config.toml
d_model = 192
n_experts = 64
d_expert = 160
router_score = "sigmoid"
balance_loss = 0.000162
n_groups = 4
groups_per_token = 2
lr_router = 0.00104
beta2 = 0.99
seq_len = 1024
Below are experts of layer 3 (counted from 0) of a mixture-of-experts language model. Rows are named router (the router's row for the expert), up (a neuron's input weights, with its number) and show model dimensions 48-95. Each number is 128 + 24 x the weight over its row's rms, rounded and kept within 0 to 255. Numbers have three digits each.
Before each expert's rows: a language model's description of what the expert responds to. This comes from a sample of Wikipedia text that the model never trained on.

# expert 33
Description: Line breaks after titles and the == or === marks of section headings, plus some odd mid-word fragments such as l, ol.
router:109108122118146145122151092133097173126137095129118121131085078141138088153145109106151148160127093170155116145123108110098102111166104138135134
up0:154139127124123148150148078137133149120099162139085140136095113123128123149182109145130134169138138115136134134104144128122103135123130134104129
up1:114121170144110180126138142137108143125165120077160132133151126133168122150139145119112132123110134171116105090099114117078140149112137097135094
up2:140143088138180127113076130111107192165079102128134121148112082117124194142120143100123112096113131108151118136129117149099104102132137112114126
up3:128137138150167150139151127149122104138096146129126162107143126140131130106160151089097105142127093115102144148203172134115099144116149147106120
up4:138119147152129118107148130158107080115122148154108135097201125124105102097137117146198114120107104130125143109159123165117144117114145134114106
up5:118128114112119133108132120135119143145139150140125177113117125110167117097131122137098131130141117118149114132108117124170086113136161138139145
up6:124104141153124107148141125129130145123128124126130088107108086131146120175142144102140115100120124157156086132054087134144104120122157137133159
up7:105134147141182166127179129107075105140116131112143149148097097122157126158109121130100132135102127137092120123128138128109134140152118149146143
up8:097124110090169129129099133118120136141125085127137169143169104127124116150185131132110197134142122101143117141143140105159111103132114123116084
up9:110158122134138131159154119144121151136131172144107144131147127115119152141147133128149087139068125129131133137105138127083119126150121109114145
up10:160135133091133146135152110151145159118118156160125161120151077158115177105096143119119143136136137094142120142170111135154139123140104142110137
up11:149080128145148149131155099155149143136113155113119125132106107109187131108114147166129146140099109127135119119101127129147117091128127142098090
up12:077121124150169086128116109131100138154150128100162133142138135142154131132145107126168115152151131097156098094080111101152119112107108117119145
up13:148110177110120104109129117136099164185131113125119111108119153094142104146149116128137095144135120169145117159121158167119098117097126151140112

# expert 27
Description: The prepositions from, between, through, throughout before ranges of dates or places, plus percent signs and pipes in election or stats tables.
router:118104134095144142130123112113119179138094115114136130094150100103138100126128144110128146136122103148199091142149164138095125155157140115090133
up0:137153128129128167135104064093114122082149106136112134111147128105145170151138083153120104162134136132163126107144157141134101128099116136138135
up1:105090184125147107136116106145126092126129114130131142104137126151116109170115144075101122135136134159148146119138122075113117096142075125147102
up2:123091129119155140071136132111103141164141095130078095143128129133135128125122152128146127117119126161135106091100143128102160123109100144109137
up3:115121154121141112137125172148098107128131168097124134107154098137128155115147186129101119109086088145165140095148150146138167137096148142160080
up4:093130140179119173130145074146157198108112131156153119156146111148153142124125108126109107166128131125159116142163121085146112107115112127112114
up5:178112168116172085106099110121105114143146155147147120095146114156122095146136125105142101155149123178139113132151134123103116125144129128130083
up6:103093129117124109093129099138116115163104123104132112161114120096148136128163139118181133118130142154137146108076123157116118172173162166107129
up7:135102127112106126127108161126122128168156134131066137131106108120112125144129125097128139142124110127129089089134139150103088158101129124147107
up8:112139135113145118117153174137136130131137161114143145110160103162097126114122124101087133152098090149105127120156131133155139124117106140157126
up9:083075120120121128113128127110162149148063136116117123113132135142157196149115124142176161176166142158164105127114115156099130137123171157115153
up10:116138131089147117094184137077062112117126124134119114084166112139096099150096109114131098121134152153131093099142138117147147102117126119131118
up11:170143134125149103139096070112099132141179113121139170094136119124123139120120156141116110157103134158132127119127170124134110112147155119150156
up12:139138155127139110122115085105110094164126166094086118122159115112113150103173092098157091170077103125132108103151111111081108103130139141170154
up13:144136161138140117083153142106123101174126098149153147088132134147179090149139118113106150136133126164133123129144053140084142107146111176147167

# expert 0
Description: Line breaks and pipe cells that open rows in Wikipedia tables, plus word-starting pieces like A, Ab, M-ust (Mustafa, dust, Must).
router:117083133153108145161149131128112153147123143125121142101116094120128133118119109110119150149108123136156106101124140154103127092139139156114110
up0:137170159114158119111111124136095152143148136083131170125156130134162087068115121082133073181130081080165116118132164070103125106109152159108127
up1:124132137091159149129122149113080160125114132093126127117142098132131159110101126118144157118121112115135136143119122084127093069109070126122084
up2:136143145095120145142083130149127134165078148110128112141109127117145136169136134102110145169136106171136128181122144134164114132148152153119145
up3:095144115068123171154116138162097136120091124141107138131168088097128104142110120143168177112122155119128111129125150108112133110132095137085128
up4:108108142121131127122131128153113161144121081092138168140162102112089125101146160149144097138101167141118118149156131121148118107142126117122127
up5:129139127155165061130149104100135166107159145121138143098110121116149128147139136112102084127116111158161129112099125172140117125136182117130156
up6:156147161131142084129125079103126107080109115136111145132139104135144113080108123084132097146123091134157108142106151164089092110157111148119167
up7:141116122126177109156130125141106118108114117100124116134123109082132115117142115112186069138131130123130129119155160156109128157152161131130150
up8:177110116078161109141076145155108113111092126138118108116100117087141132086142117128159113137146142155156142139105103172118109135142147165122128
up9:105101170105140124140102106128089154133159104110136126145087136136120108087139110143129102133124123183138139130163106165147109102108154138123106
up10:131126136104137137125121118151038176126173132087128153131123110149142134092106184119132156150115092148085100115137170111087110120090143121147110
up11:118115204145149098116126116124112133085149126123130123114135108129150117134115165147133108113136146163094098131158140123134083120105113139114119
up12:133132126145167087117112116129135148102109135105146089152169104094140117139174115128147085112127131125130127139121104124132121146114130157099145
up13:120144158103095163127105106115108089140146118147143130139138120123060114061144101101139160131087102129123147111151165123106136167089134122097159

# expert 25
Description: Word-final suffixes completing a noun or verb, such as -ing, -s, -ation, -ings, -ization, as in paintings, digitization, offering.
router:148137163115134122114144134081079130122146103104141108091118075142124145140144105102125123146117128134173083126159129136114115142128135162108133
up0:163115096137170185124135146159154151126099116124122096106107140128135123103143108121098110098151120165091138118115151101140142104153082094119108
up1:155109161127116128125124139114116119165175132141125125087102115117122117102135120155138069146099108130163104166093125109092123108110142125155108
up2:143109142103139133125106168148122130162119149161144113115117094154175148103099086089131119143135118148108118099100121168117115095136138152107139
up3:078141146116103131144120126131114108134090136145157149146105136092138109122126111062163168110111137158137122088177131151130141096140125139100160
up4:153144085121148116142090106182128132117146100087124112126160140113100114115143124102151158114136116139137157140148129086120109095106137140110089
up5:132123104124179117129075109158135156147103106108119144114097122126182121113115094077124125122102121122133125137156149140121123135126169168092117
up6:172118151126149143174072139142137146106125097153139120094128119138172108149047092113116099176099122118103124132127151161110130114159104128150137
up7:123103168116130104146117110095140116158145110107134144168144116148136105112089122093131161139115116140110098129128155107114127083109135172151145
up8:102140133155120145137103119091121162149157147111169099163133131130152103149163137146151109103091086153161103156136131133119099120147116132112120
up9:134158144110102134092172139071129142114118121129139130139135134105122091135179137133090125166121140144111119118104110131086095146104138134125120
up10:106147178088163134115137121132119151171080109105107159142175113171113144108154084109119132118134132165135131163101164111152096100141097147090086
up11:129094128110128131118107096117145138120171131114152109161138140134196168079109094156152143101138143146132122110144097065146117112125077128155123
up12:155100112144127130122131141135128123117159170120122128134141134104085092116102159131150115122155116132110125160125088123097119088159107095139120
up13:120108119119119127126163125140128150128146126069119130138116092129129093149134199130136098131085155126155115163143105145139139107122144131109089

# expert 40
Description: Word-internal pieces after an initial consonant or short prefix, such as v-ine-yard, ret-ro, vict-im, am-ate-ur, f-am-ous.
router:113131164127150104141110120142085157132146131126135125057104114096121145148131125096138133115111115179138130138178131093133091144146138166148123
up0:145120095107156160145139115130117131138140155123139141121128088116171099103134103128161074105142150127171114113157101136100173074175118145077118
up1:106119106152130111136131133110169112122143131130121104088162118095139073130173119154111168121168131124148142113153134134126079169127127124130092
up2:152141128182104133124110139097114175131176134141117110095126108103153113150129148175126133116159138146112125106147135141143141122168135156109114
up3:150142159086154154122134116099150151171145169148139094099105129164114114150097155090144101142129129134150100105165138117120122116146121108113145
up4:103156130109156146132133143125103185110099115117120099138094057142117144096164113133132064137144126150130117135121166137088122137108123141119131
up5:088106123121122126151201120171128127067163160108094103131128121089149109133151144113120131112129104133120130082147099119152102148163148155124148
up6:154129155125146173137136089145125149130115126148151124121111114155133078128125113107129118140120102155151127090149161130123127115137106150121107
up7:106102116158134137134106134104125149112130099150120094122124131182147149152142136112122147155060164102143102150126155129124114137105084144120105
up8:100127107132150103109166111112107155177099122141149124124138121150102148100162124106148114122116153136159105114126112112131121159115121175109096
up9:093154143090160128147134091112080131149144179115114122092119110131159139139115091121144128129094080115120135119151111146144135144130169148119143
up10:074084136122155145148125136101166123091078139103141153128137115151124116147130137162124197136130115137159128159142167110103142136113125112146134
up11:121108170131134087146111116132140177142138134105079101104142114127140130124133141142108131128113120136107122158149172152118101108165158141134088
up12:091092098080123091131163143131138168130163128138141153089157095076130111141188128135118095121129131133134118084124144135134130135105200150113162
up13:130106116118126158131142160095106160186155140089106102095149093178141207153137131097137098152123115137143106101150107129118156159105098138104135

# expert 29
Description: Middle or final word pieces like ort, al, ap, ang, ul, often after f, as in comfort, misfortune, beautiful, Rangitikei.
router:125125122119123182129155113142133145167110125094119122092146096129159115172150112143141143120148095142173105154165144119059113095171114173104127
up0:150110114112149118129165126070117125152124164137092146165126121095120140115146090133129156118141108135138122124096108123101070107159102125129119
up1:098072134111165114156119105133105126119115122103117140095143114148145127163127107149101123150098127125150093094146071118068121103120169153125092
up2:152099116074123092158121153126156127135155103101113104104147125160142138082146161164093192124138181109148110148110143116133165087084120119130103
up3:134155121107125148197140110137115148119159092098112089154152123117147125139122114145105131150116135159139077135086163123130116166175084154150121
up4:130115102105113125133099121151101137116094123134142128114107143145177141099143109089131160173120099124140095154123112129132128157116135136155142
up5:166143104118160142123127090110082107161133179063074174141116121082132096166138152127139101122165153098120112165128093154158108104164136133107113
up6:135132129170145118138095087090103132107136121106114122168124110126146091108118125135100116127184125148089094113140162150087106134146097167083132
up7:160133125134154101148122114129111126098109102133107164166155113125152125117118091125107124139167129135084126156101131146122143119139109126151128
up8:117129089086105086170132151146120116147135143132086129117136087116170162141174105115112103149088127132118098103121172117094150137118161117098125
up9:140104118100137157132101123147120144119102087148143163124133142087155132147142112109127119105161168118168106111114061188119137104134113135096125
up10:102117130108157136137140109118104106114110119125173152129112154108156161112112135106132117121177136171185124107155137132130145164154085139133102
up11:116122133144149161138136100102104096125153133108104133116166139117098109144122161113157114124110137109172096093134099093102154141137096102097125
up12:148163136087128148086124093133116145141175148154123123118107127157171118105167150115162116161118109144181108124146157154147141078114152128134151
up13:141135145131158121144101144155146155125202138127121076093104102103185102155128074125123108141086107148167139102173100125113128105137144177073113

# expert 12
Description: Month names in dates, especially after "in" or "on" (June 2, August 2023), plus some years and place names in date contexts.
router:126085106134174142172110106150117125135142150088135139113138107121115127137162148129129129160128121120182080144126141148123075127162142191084103
up0:149134151119120105109096102153120137180136087130113131117130122127152123154079137095087140121135140167101082137124147100091159123151125146114137
up1:137065122132162147143109117140107139116128096088105156115114110144103132113149161126155151149112160150141112149145118154082121104123159073143120
up2:116158143134162168134175131093086144102097145118150110098139117092111089131129113110140137153112105125117122116123123160126137125113153130157123
up3:099139136117137164152177148134121144139101144068104133124112119140118111148089086130142081128130105107127111128153162050116137106142104145151145
up4:130166132131117114183104137141125128120138152110088144143120128160141117146104091101146116127117118116125121146174108092145144130153093166088125
up5:145154131129084150144124087064134125146118131094093083102153113117170136160082116122151162112143162121160163156130116175135099102133130136129101
up6:144109135133132110097093098104121131147103145117099156140148136163130179125129127122138143150114111164124106122133123132120139137135063169150118
up7:173144130069117093126153120133143142113074101078098131098116122123119128150169129096098130150142131143112102156128196106114142145150145135169120
up8:116115152129151133147115065129131106146142143120120140124137117131131139107113123126128082145144137150183157098106136135132114089102187088109163
up9:144140115118134137115121133111132124122102174147083138141112123137158126136126150098146126152131122138152131106125097127137148125147120125130148
up10:125127155093154145112128124101114111149136161163096104111085118138126127112124162154118144194142166181165150117131111069146157120171092162114137
up11:163081112110112106090104148093122137132133107137130106089121115120103123123149112112102136191130116129169122125113140122152110155143161154122155
up12:154106118094091132092114099115123143128137126109149144081097122123144147158140142076095149104159161115161114151116144158134122061145128118124105
up13:107092117157141124129132139122125167086083148107134138153110104133149114155114157127160146118162113156117099159120103157131126088181096150131148

# expert 5
Description: Opening capital letters or short capital pieces of proper names and codes in tables and lists, such as Q in QF, NOR, Razia.
router:140128145089143121126139117134079184123154145106129114117121108105127142148146145109158146144149104149165083113139120141105113117161130171124111
up0:176112154117120115096129108093119164136157115084117125153106104156129128103103114144124147158075117106131113140115140093134114127162084130116146
up1:165166129127175117160181128072148098151135140136093122136138129084117134128150115095128116132122139127094167155111143117121130169138142089121088
up2:123181169148132106114155145115104153180083116116091156140118097073113117084121137131115139153119130124148153158129161151072121124120092122117114
up3:166102143184106129182168134106127155094114155112165119140095098086120127146136076130126103102112128119143098146127123161145101138101091155141111
up4:143121154102158157128158121070144103127134106126151071134143135110133137138155141121139088131120089194127116144138130150154125167090132138140141
up5:131161140112160116111093097108119150119145157145077116148135113114155138163098125115161136141092154129157149114102124112115152150106137125121114
up6:142188112156098139152146110101121168134135136129188151164097091123151131112137113086117118148101148108101151110121126151137127141167103135117129
up7:141143137088109130162128152137141142104160136109109147141124091135135128154119096122124115088089157129166080121141099091130118141160103121137134
up8:107137121120120108148168153131126097150073121113121123129107119106109124132150129136135144141119113144118117124106127122131125166136120151109103
up9:115134140116141129149172147120111106150114082105122185082106126151116102106113105148113167123095132136121126122155154146077114164109119107157113
up10:115165109141128126115142116067116151117073138081124087155096117125128154138143167083142184131103122099145106179155105127128122144181165135098130
up11:145100084134113144125140127107154145125137131093119087132098087109068153114119145144146106152120100145148044169131121136116105101120162169099116
up12:147126222124141147152113116141160126112113139160126156138146118127092123083166074143138086098112098111142143104140152139110123154098136096114075
up13:156145102148132132158158087152117121161139139138087132107144138145131104121170134144109094149114165103139145118123122148078108126086094132119176

# expert 47
Description: The word of after nouns like part, diocese, Master, plus commas after dates or clauses, such as In November 2019, and while.
router:142127149104153152161123117130082166142116112089105116119111069127124097145120111092108127163116131144140070100142120117103128118147132147112094
up0:140095156096128132142143091142158155124138130175194147136101147125117155105143151098135138112135161157126103163147112129137141098139120157158098
up1:179127106135113127116113137120105111120152161126141137131116123106139117110125153079119182129183172171153118100084149158087090157110124131082110
up2:072123107104141171156108111128104153121127140074141097118125165116073104100134139143149145138155152113150114127118104163116102127107112166074105
up3:082110132085135108154137102115093164167138156128144131105168099149092102135162155121146143136124107175171152111096108106097156137142091131135141
up4:148155135098124100124129143179116142124126096178119161113117099117137186117124150090137172071101172140139105159103166159140132135098123166116131
up5:177069142135166135102111083155158176147141106165127115123131120133177147141150130161134160111105140146152115152138098119119107136147147121091122
up6:166132119144141132155124129144110133152108183151097133120161121150108075147161135116108115150164091132128140098155158110093145119150119116143109
up7:119090168151098136163126147175109132105130137093145110137140106116121149047151141121135132152135088136151143168102111090128098123148111151133108
up8:173155129087157118117119135128117113163147160103146136123103123097106148115129126165190129154084135110142149108158078108107128108119126149127125
up9:087107130096128086160148113124103140141124111146122149128125119147150107157127160104100170098142141143169124137138151132121124113121149125126124
up10:123153115117152137117094143127163156112108108140133150115140120103158105107137134128124114161105146077114118131112164110108141122122131144154084
up11:121121114148130141132105134120129097135131140119146124118161121149106169153107120144134130142133105164121105119108126099117108150112087144107152
up12:120122100128158164124118136130120137130158182112148144158131104071125140105120122108126128172124130131129106119149091131137086130106161125132110
up13:154070134141137142139109143164087133145140140128130103069128122151144150173092094123078086175125151161165102103170088111130115097125130130141142

# expert 17
Description: First letters or clusters starting a capitalized name or word after a space, especially Cl, Ch, C, L, as in Clay, Clark, Clupeiformes.
router:137079161105148150164165101119091171118119151118128109125142115092161134137144137109126150162110105155138086122141118137114100098152101141124114
up0:127067149088152129095123128111092132136120131111139153071113130161132174189161139111129124153155113129148125107148147127128096107154110134075123
up1:158083116114150135139176149164120145153118144114081138120087128135123184120115117122133139153109164178151151137104161117112130140107122124120137
up2:131132114149121140169150148132152114120158077110160137055095141095091124117132123128154099164102180120123115159164094134139101116096109117126137
up3:131153126158119155149139139081117142157174155104160117110164144089130123076169074110123109135093115114130093071167121120151127118144149145104155
up4:108108127151143104117090118148126132124126127107144125112149106204139134152149088091132141131141112148158088104141100109110162164121129120116119
up5:136141119125141119100107114101091152134109076101146150097131113108127118167159144136114160183102151186129138155133153130145121109137112155129149
up6:108132108170150138133105133174136121088153110101120144096103127075113097155142145124139131147048181112152124165152104105149151111131154134094114
up7:139099185130116210121126124137140124122137106136118122110155137094134105139130140156078105089092105126152113121143134209117119142119133132133125
up8:105123141104092132121158140131079150163134118151133108123141126080137149094127140117138167138164131129117142141124135164123125137130127106129150
up9:149154099142108107138191138056122107149155172139134104141145150118134135143117057151140152124155147154132123139093167088144141139147123134123103
up10:121128112175097187093140132132121103080136130098115150143124132126083146141141117122108112153105167122157157163146126126143146126125098140124110
up11:121123146049125109130090108158094186086133148139105098148084100093132101122145174130135160164147130052128151162113126181134147092159110126131138
up12:119124103114132174101120130155148130148134117119102126093132132099128129194087141148141135108105133090129127190132098123100146089133101115145114
up13:130128114069142168123164151087145090161133149151127104151121120128128126114135123149100103146120140148120144181127141087104117138106144161108059

# expert 39
Description: Adverbs like also, not, then, later, other, plus single letters ending or continuing a word, e.g. Lear-n, sew-n, L-h-otse.
router:152113139141123136105133092093102158124204148120142114122112106128133142138149147130139123124138109165175114132105107098143122089127088176123104
up0:112139155108121163109128113174122162130102103146107160115149110142105103093113104129128134148160155144130107156115139128127142099147081152148139
up1:135146115107120109179145099155094145122101118109144093104111157135156141161186118116122102167105112145150116164123146112142117115135162110136124
up2:127078121101146140145100117114100099108128127077153124109096129117152152125104167118151133149080154135185143108151123093110123128124097137121128
up3:166121085156147107199106147128133094140118116098064134124110127168173111105129121094124096120122110116146104095158080154117144132119119177125121
up4:130125124108137119132145151139137165146149147095141127150113116108107112133188168110086148133133125113146101150161146159111133158151144135130143
up5:118144127058096149133149164141093134098167131133113132124126108124137121135142147109139125136121160126115123133110163122111110135155182138116086
up6:129107136122137178152183110163120120146098157128130124140080115098130138141153145106132147118105177120157149113153125145105144114119102145122128
up7:127119102115129143180093147121114134110095139138117128161094143087186162104113129136117148111085131087134127123148106122155103142140104168088095
up8:143156114108202096099125115108128156108119089126116144083132129115121117106123095108093114115145111142129112131147107104115139085094179171128148
up9:125157156134118093161109078121130164137140125144093108126139107184153096164143107110077161205127081169112096159123126184117101123148156138119174
up10:101099141119109123140153149136129150123123103125119116105119133161135092198146194133163146183130137151139094123119118139115138171139133144119094
up11:088100142139131151123167154130126190137125169119152119149140119109106157159171154114156122147111077141193105131151133128095111125090142127124106
up12:135084139099145100108149146106132124120116134119088108120116118129120157173102080120126125139169152170144106132111158112103099086126131114119102
up13:125152134098137152126100121135106107171136132084145158165137100109132120113151130078124124155147100180107112129152138172134102132128109121117132

# expert 34
Description: Line breaks ending sentences, headings and infobox lines, plus wiki heading markers like == and === and table divider rows.
router:123117104097148125152155107100110138175156131103157140117131098111133141147087139128121153134127133148162138132167156121110115117172151152111090
up0:154074122122119147123128068141146109139099119152145132156141136076136123169125140085176093120110127158126112120151145134131146119139101131120104
up1:145153116091170105137091095139125106171113151127124142124107151112132148129128154097111091124117145117150146122113132176115142145092138154133176
up2:118122129115134103114090107133104129123132095169097079146103121177161072126150120121120104131111129168137118175122126113131155117127117157103117
up3:125106146133130102098164112130143169153117161174078151100111077132166177140148119130096131092101111081125083137111149105125154130199133135130098
up4:128150156111131146119147133170134110156125165149123164110131096080114178119124122111168152131103155112113106131106150143138152110120110169124107
up5:124124124090126154148128127136077138102137133124140099139105113143129102119136104122134151148102138118172127157098159117124120159137153154156166
up6:139116156132127148142091143154133118097176125091123117129135132151184148086134100100150133124116107115135111129165148116144103126141137130112094
up7:125159136073178169110113106115122144152119099148124092119131097131133130116138140124140126108110135092126121191134117095089143101112090144150152
up8:129101117121159155102143126167133156154088126155105141154124136129149132139130097131113068115092107145143143148099175186166089117112158130151144
up9:142137121117134086103086103158122124121141089124095152148123115099112152143131130148108119153123088158157135150106122157133092140081105142129081
up10:130137129112165156117126119140131131118122141096143158164129097089160114102146170099123097128131113143124127111134176157073148148119115129116093
up11:130169153124103169149149148148132131121136137123091139123134156110124130142146137110137067154100132127119114130132154107124145133097101140148092
up12:155120130098106111139131140118136140130151131135131129114124149147107101158144089142146134107121101140100121114128168163170100149099123128095117
up13:142165158093110135132118121151162128178155131144119109155158125067122126120127127138149107129141154125161130133103138162163117156135121128110101

# expert 2
Description: Single letters or short pieces starting a word after a line break, quote or bracket, and mid-word pieces like tra-v-elling, inter-p-reted.
router:122154187108153125156130146100117122138117133105126109141140093080167136152148149121147153166139113147130087122136145111098083096153122132125113
up0:149145105133115130135153154107096149135137117155107097106114116104126055108119141126096115180133094141124145131128136118141130113123177155116113
up1:115114147093138099096148089125093166150119140121085151103120118131151103152130136132176099100139107124119130155114140132070132124119149106133151
up2:122065159112171136148119106133154156131068126099114118100110159170116127128153128080150079108116109115144166104148099110147157154124143130137100
up3:131109141092165118110095088133131127132099120114114160055110095095136098134110160140138144158174129171167161136144175117113086131123130164127130
up4:100139129112143106134125150106139162183105118128130136068125106095092150136126100153116133111149111145148120097135141117123116120126152156095120
up5:169131127132107115140155110126110101130171098120111110134140109094145146163122134095164101104120131141131102135077144128107110098109102126117111
up6:164147072135113115132096137151126124145113145104089134110101129119153132147089140110136125129130127119116111158153153137115076162127137150092178
up7:116101109110168106123155123139143152140131131125098122096133153172122121166121108110142134111178119136148121164165158131163125112140154137077127
up8:095068156128122121114110119105131176153180134127081167104142126147123113162124153157124128144172117143145075115141092164140113148136132125103126
up9:116096113105165094138127096131143125136123144076127114123100118115140102145138158100094130100088137131134092131124111124070133111140097115117160
up10:103125132104174126119144104119099173128103128136139121095128147136131142133130126119162045152137108126148148128164125126130150110085163126126136
up11:124116110157138116114183090121113104119117113157136167105124123144120161108169128074160122124098129144164121093179135154108116175134137130118108
up12:138120112126108113140143106150127128130124109107143136137130139108121088144150141119100124163146101144121133116137134156093162154150107126113123
up13:147118123117121132151117102143140131142137171119173138114129122129127096116143114114135135126113114134130099160140114166127125116122182140134141

# expert 58
Description: Commas after place names, genres and credit roles in infoboxes and lists, like Springs, Florida, plus slashes in units like mg/L.
router:104095170123145147178135121081124148143147115071100119108094061118157139169137157098142112149141143149143115159157129123117105094156116119106120
up0:161135129132132150161128121150105112102134135131115137125121123089143144167152145110131132115113104159165134153127144165093120153183131151107137
up1:114099162129106085122148139108123155096142090103166125108174118103138131125116130142128129135114100142170076117098162101106105148153113127132140
up2:146158108134179078094134144104111147158094109118129121129142127135152156164141132149156147116138105162143108137145151142136113097125138133149115
up3:139139120115160118118119121113130124156095135113137112093154108139154112137150152126120147120145150181164114114149076170107135102131132151084086
up4:166125103112133121104146133110092145121122123135131107134138105158101121134158140153126133134131145112151135112112120094133120139096121136114093
up5:116123153127142151149121133145118138159108158173108118097112130142148117090124138123148123115124149159142110113067175169105138122149139141083093
up6:098105145115147118097140111136131184129131134148149065083107132117114128139193120124114088134113111133188139122092089176142103138151117132110094
up7:108121097073127157139119132149113150168110083132087107094140113074097079108150157138124131161110157086135123105076146121118102162163167128126141
up8:130155118092159104105141083121146160129115125134087147105133095100098112144142175102112157145135105132133128137147080148159124152077118158098068
up9:153136090159129120141135121115119126117154102095160133136100113122165132156120135096121159124140076135123096171148141130105097116146150137111123
up10:119137112139129102118101115126125141128165158091110067142112121117136165132126108160075164114137084115130115149129139109117118153160143110118147
up11:132101122120110111151149157121079125155153151108126166146084090108077163107113135129155108178181148119130130105134136171098110096135117137142112
up12:101122165105108155125125115155144117128108091124134153119145111078137101155158097138110152124126113133145151121116123101128110169136126151132136
up13:125085114126126137138103098120132150147084080116163154146155130124171138167136137091124162106123106148152106130150188121062136123168120133110140

# expert 9
Description: Prepositions of place and time such as at, under, during, near, off, after a noun, e.g. trader at, clinic at.
router:128081150126159148127123110135090154137102135100127099091097144122143145112126111128111127178133145148165088124139095172145068137167143148070122
up0:070113127102111152098123123134109165091141133134106128145141137109103075118132149099181121079161178174130130164126113139092144124131135172132113
up1:132146126116184143145164118122130095119176102097143131149137091068133109145149109146121131142113120137156144114113106125146118110128106124101102
up2:110119114113120059160138142153089157129148091099112163147127100100129144199169129123106106127149144164146127140121129092124077176143127120126127
up3:061109133122149144175112087105151136135107126144131142133137142090156124128147142098134154133100150107122096152134138111098109112110121139131124
up4:123100111122112125137144132089160127116150147110131118127155141130136088110122124120130146104155133114171092080090105129128118156144095130112154
up5:063097166099166146120085118121128142103101140136131108126108121117177141147188116112156109126108122137173088159120110136127134116108119133122130
up6:098120180148140155127123121096159138108105125120122115140159117122165120135158153132114112152072145116149090115138121147061104164152107123117088
up7:132107115110133121137136082131119162134099099120104154111101126158134147159098136098096116166112142147125119166127155146089118131104149146070094
up8:129138111078185114127141116144095127174133141124095145120115123146117106125118156105154140144134111127122115130160130147100101076097133117142098
up9:104157135156139115113155135093080156106145134143111121133132125108074122106112114130150113151096133134186160090141087103123147099142122139153052
up10:106132097138164111147153135146110107114109099140170150113136102097142141124088131070131161131123165130109134119129107109088121148143109152126090
up11:113134143086125160106125145126140123119111147130133127077084112140175144123139103138128143142103156185138112181100066133142168134121147125147125
up12:147155157117170128148132125183128139150108104108148190139115119148145154141155152096180156163149174141120124173126172096140145125142139147117135
up13:197126132118160126100145132114103155183138048135115129158150117111154144164094096153168147129138121131166158110164111151095134123161063139113109

# expert 42
Description: Past-tense verbs and -ed endings after subjects in biographies and narrative: made, played, died, sentenced, criticized.
router:135127137150154127126130137106115141155122132122096108085142126154125131091157119147102108170128151125174091121137146153102127132164115134089142
up0:144143172157106147146119090119102111124163121108157099104151132104155101163156136108162109130116126182145140139107112095129116147106124154140144
up1:141143121110112177138115120167127157138123132156087131158139123129117141129146130126083125156117112116129141101125145117148110126115126113169116
up2:134076108135176114139117150130153166165085171131093122151088107107128151142137116126131171115182133103183144138144092135124160114100099164131075
up3:081092095141132114126109130104114129114126126137116146099161130152133110145130140113140134111084122145107099116107101152123127120116126145083154
up4:108141167128100111117101122120117120136148119100166120073132130155150161181155128099149117111079089162160131135122129089146069148133146120182130
up5:140107112103129117128122100148146139154161117105136125090129127140160154110153119117106127149156123109127125127154152095111137093111095133115108
up6:106081116156107128146138155107136125124118121086150107127173099118140106153101134098124093120128095134185113133068117108129125118177121136061153
up7:148086153118153130159129137167135129101088121140122151131084099087136106142148160117134116112108132132133105191101158154117155157139167151101148
up8:110139128122176151132167103139142151123120156138134126084151114118133121122169167094150120148157100144147115145164162078088119121136097126109105
up9:118158181133128154164147124118131141143129116109106119112207117163157148149090155085180127144149148130130111105125134087138132098118107144090106
up10:128175079124120142155105119167061118143114089104159146128120111133111140114123156145147122166135143150142141113149134143116118099160160141135095
up11:118094152119135155110092097139140113144173169106106133131162106111071128105100120129087126148108095116138140095106094131148148080143100125106141
up12:172137131103126146121130119115140183111100178155121139140103120099161138183111133080128157157115099152111110108186120128152132122098111145103103
up13:124135158101111122146136102121157133080130178155122112159107129122130155152161128109167118137136123150093142114137089154150129124161122154119119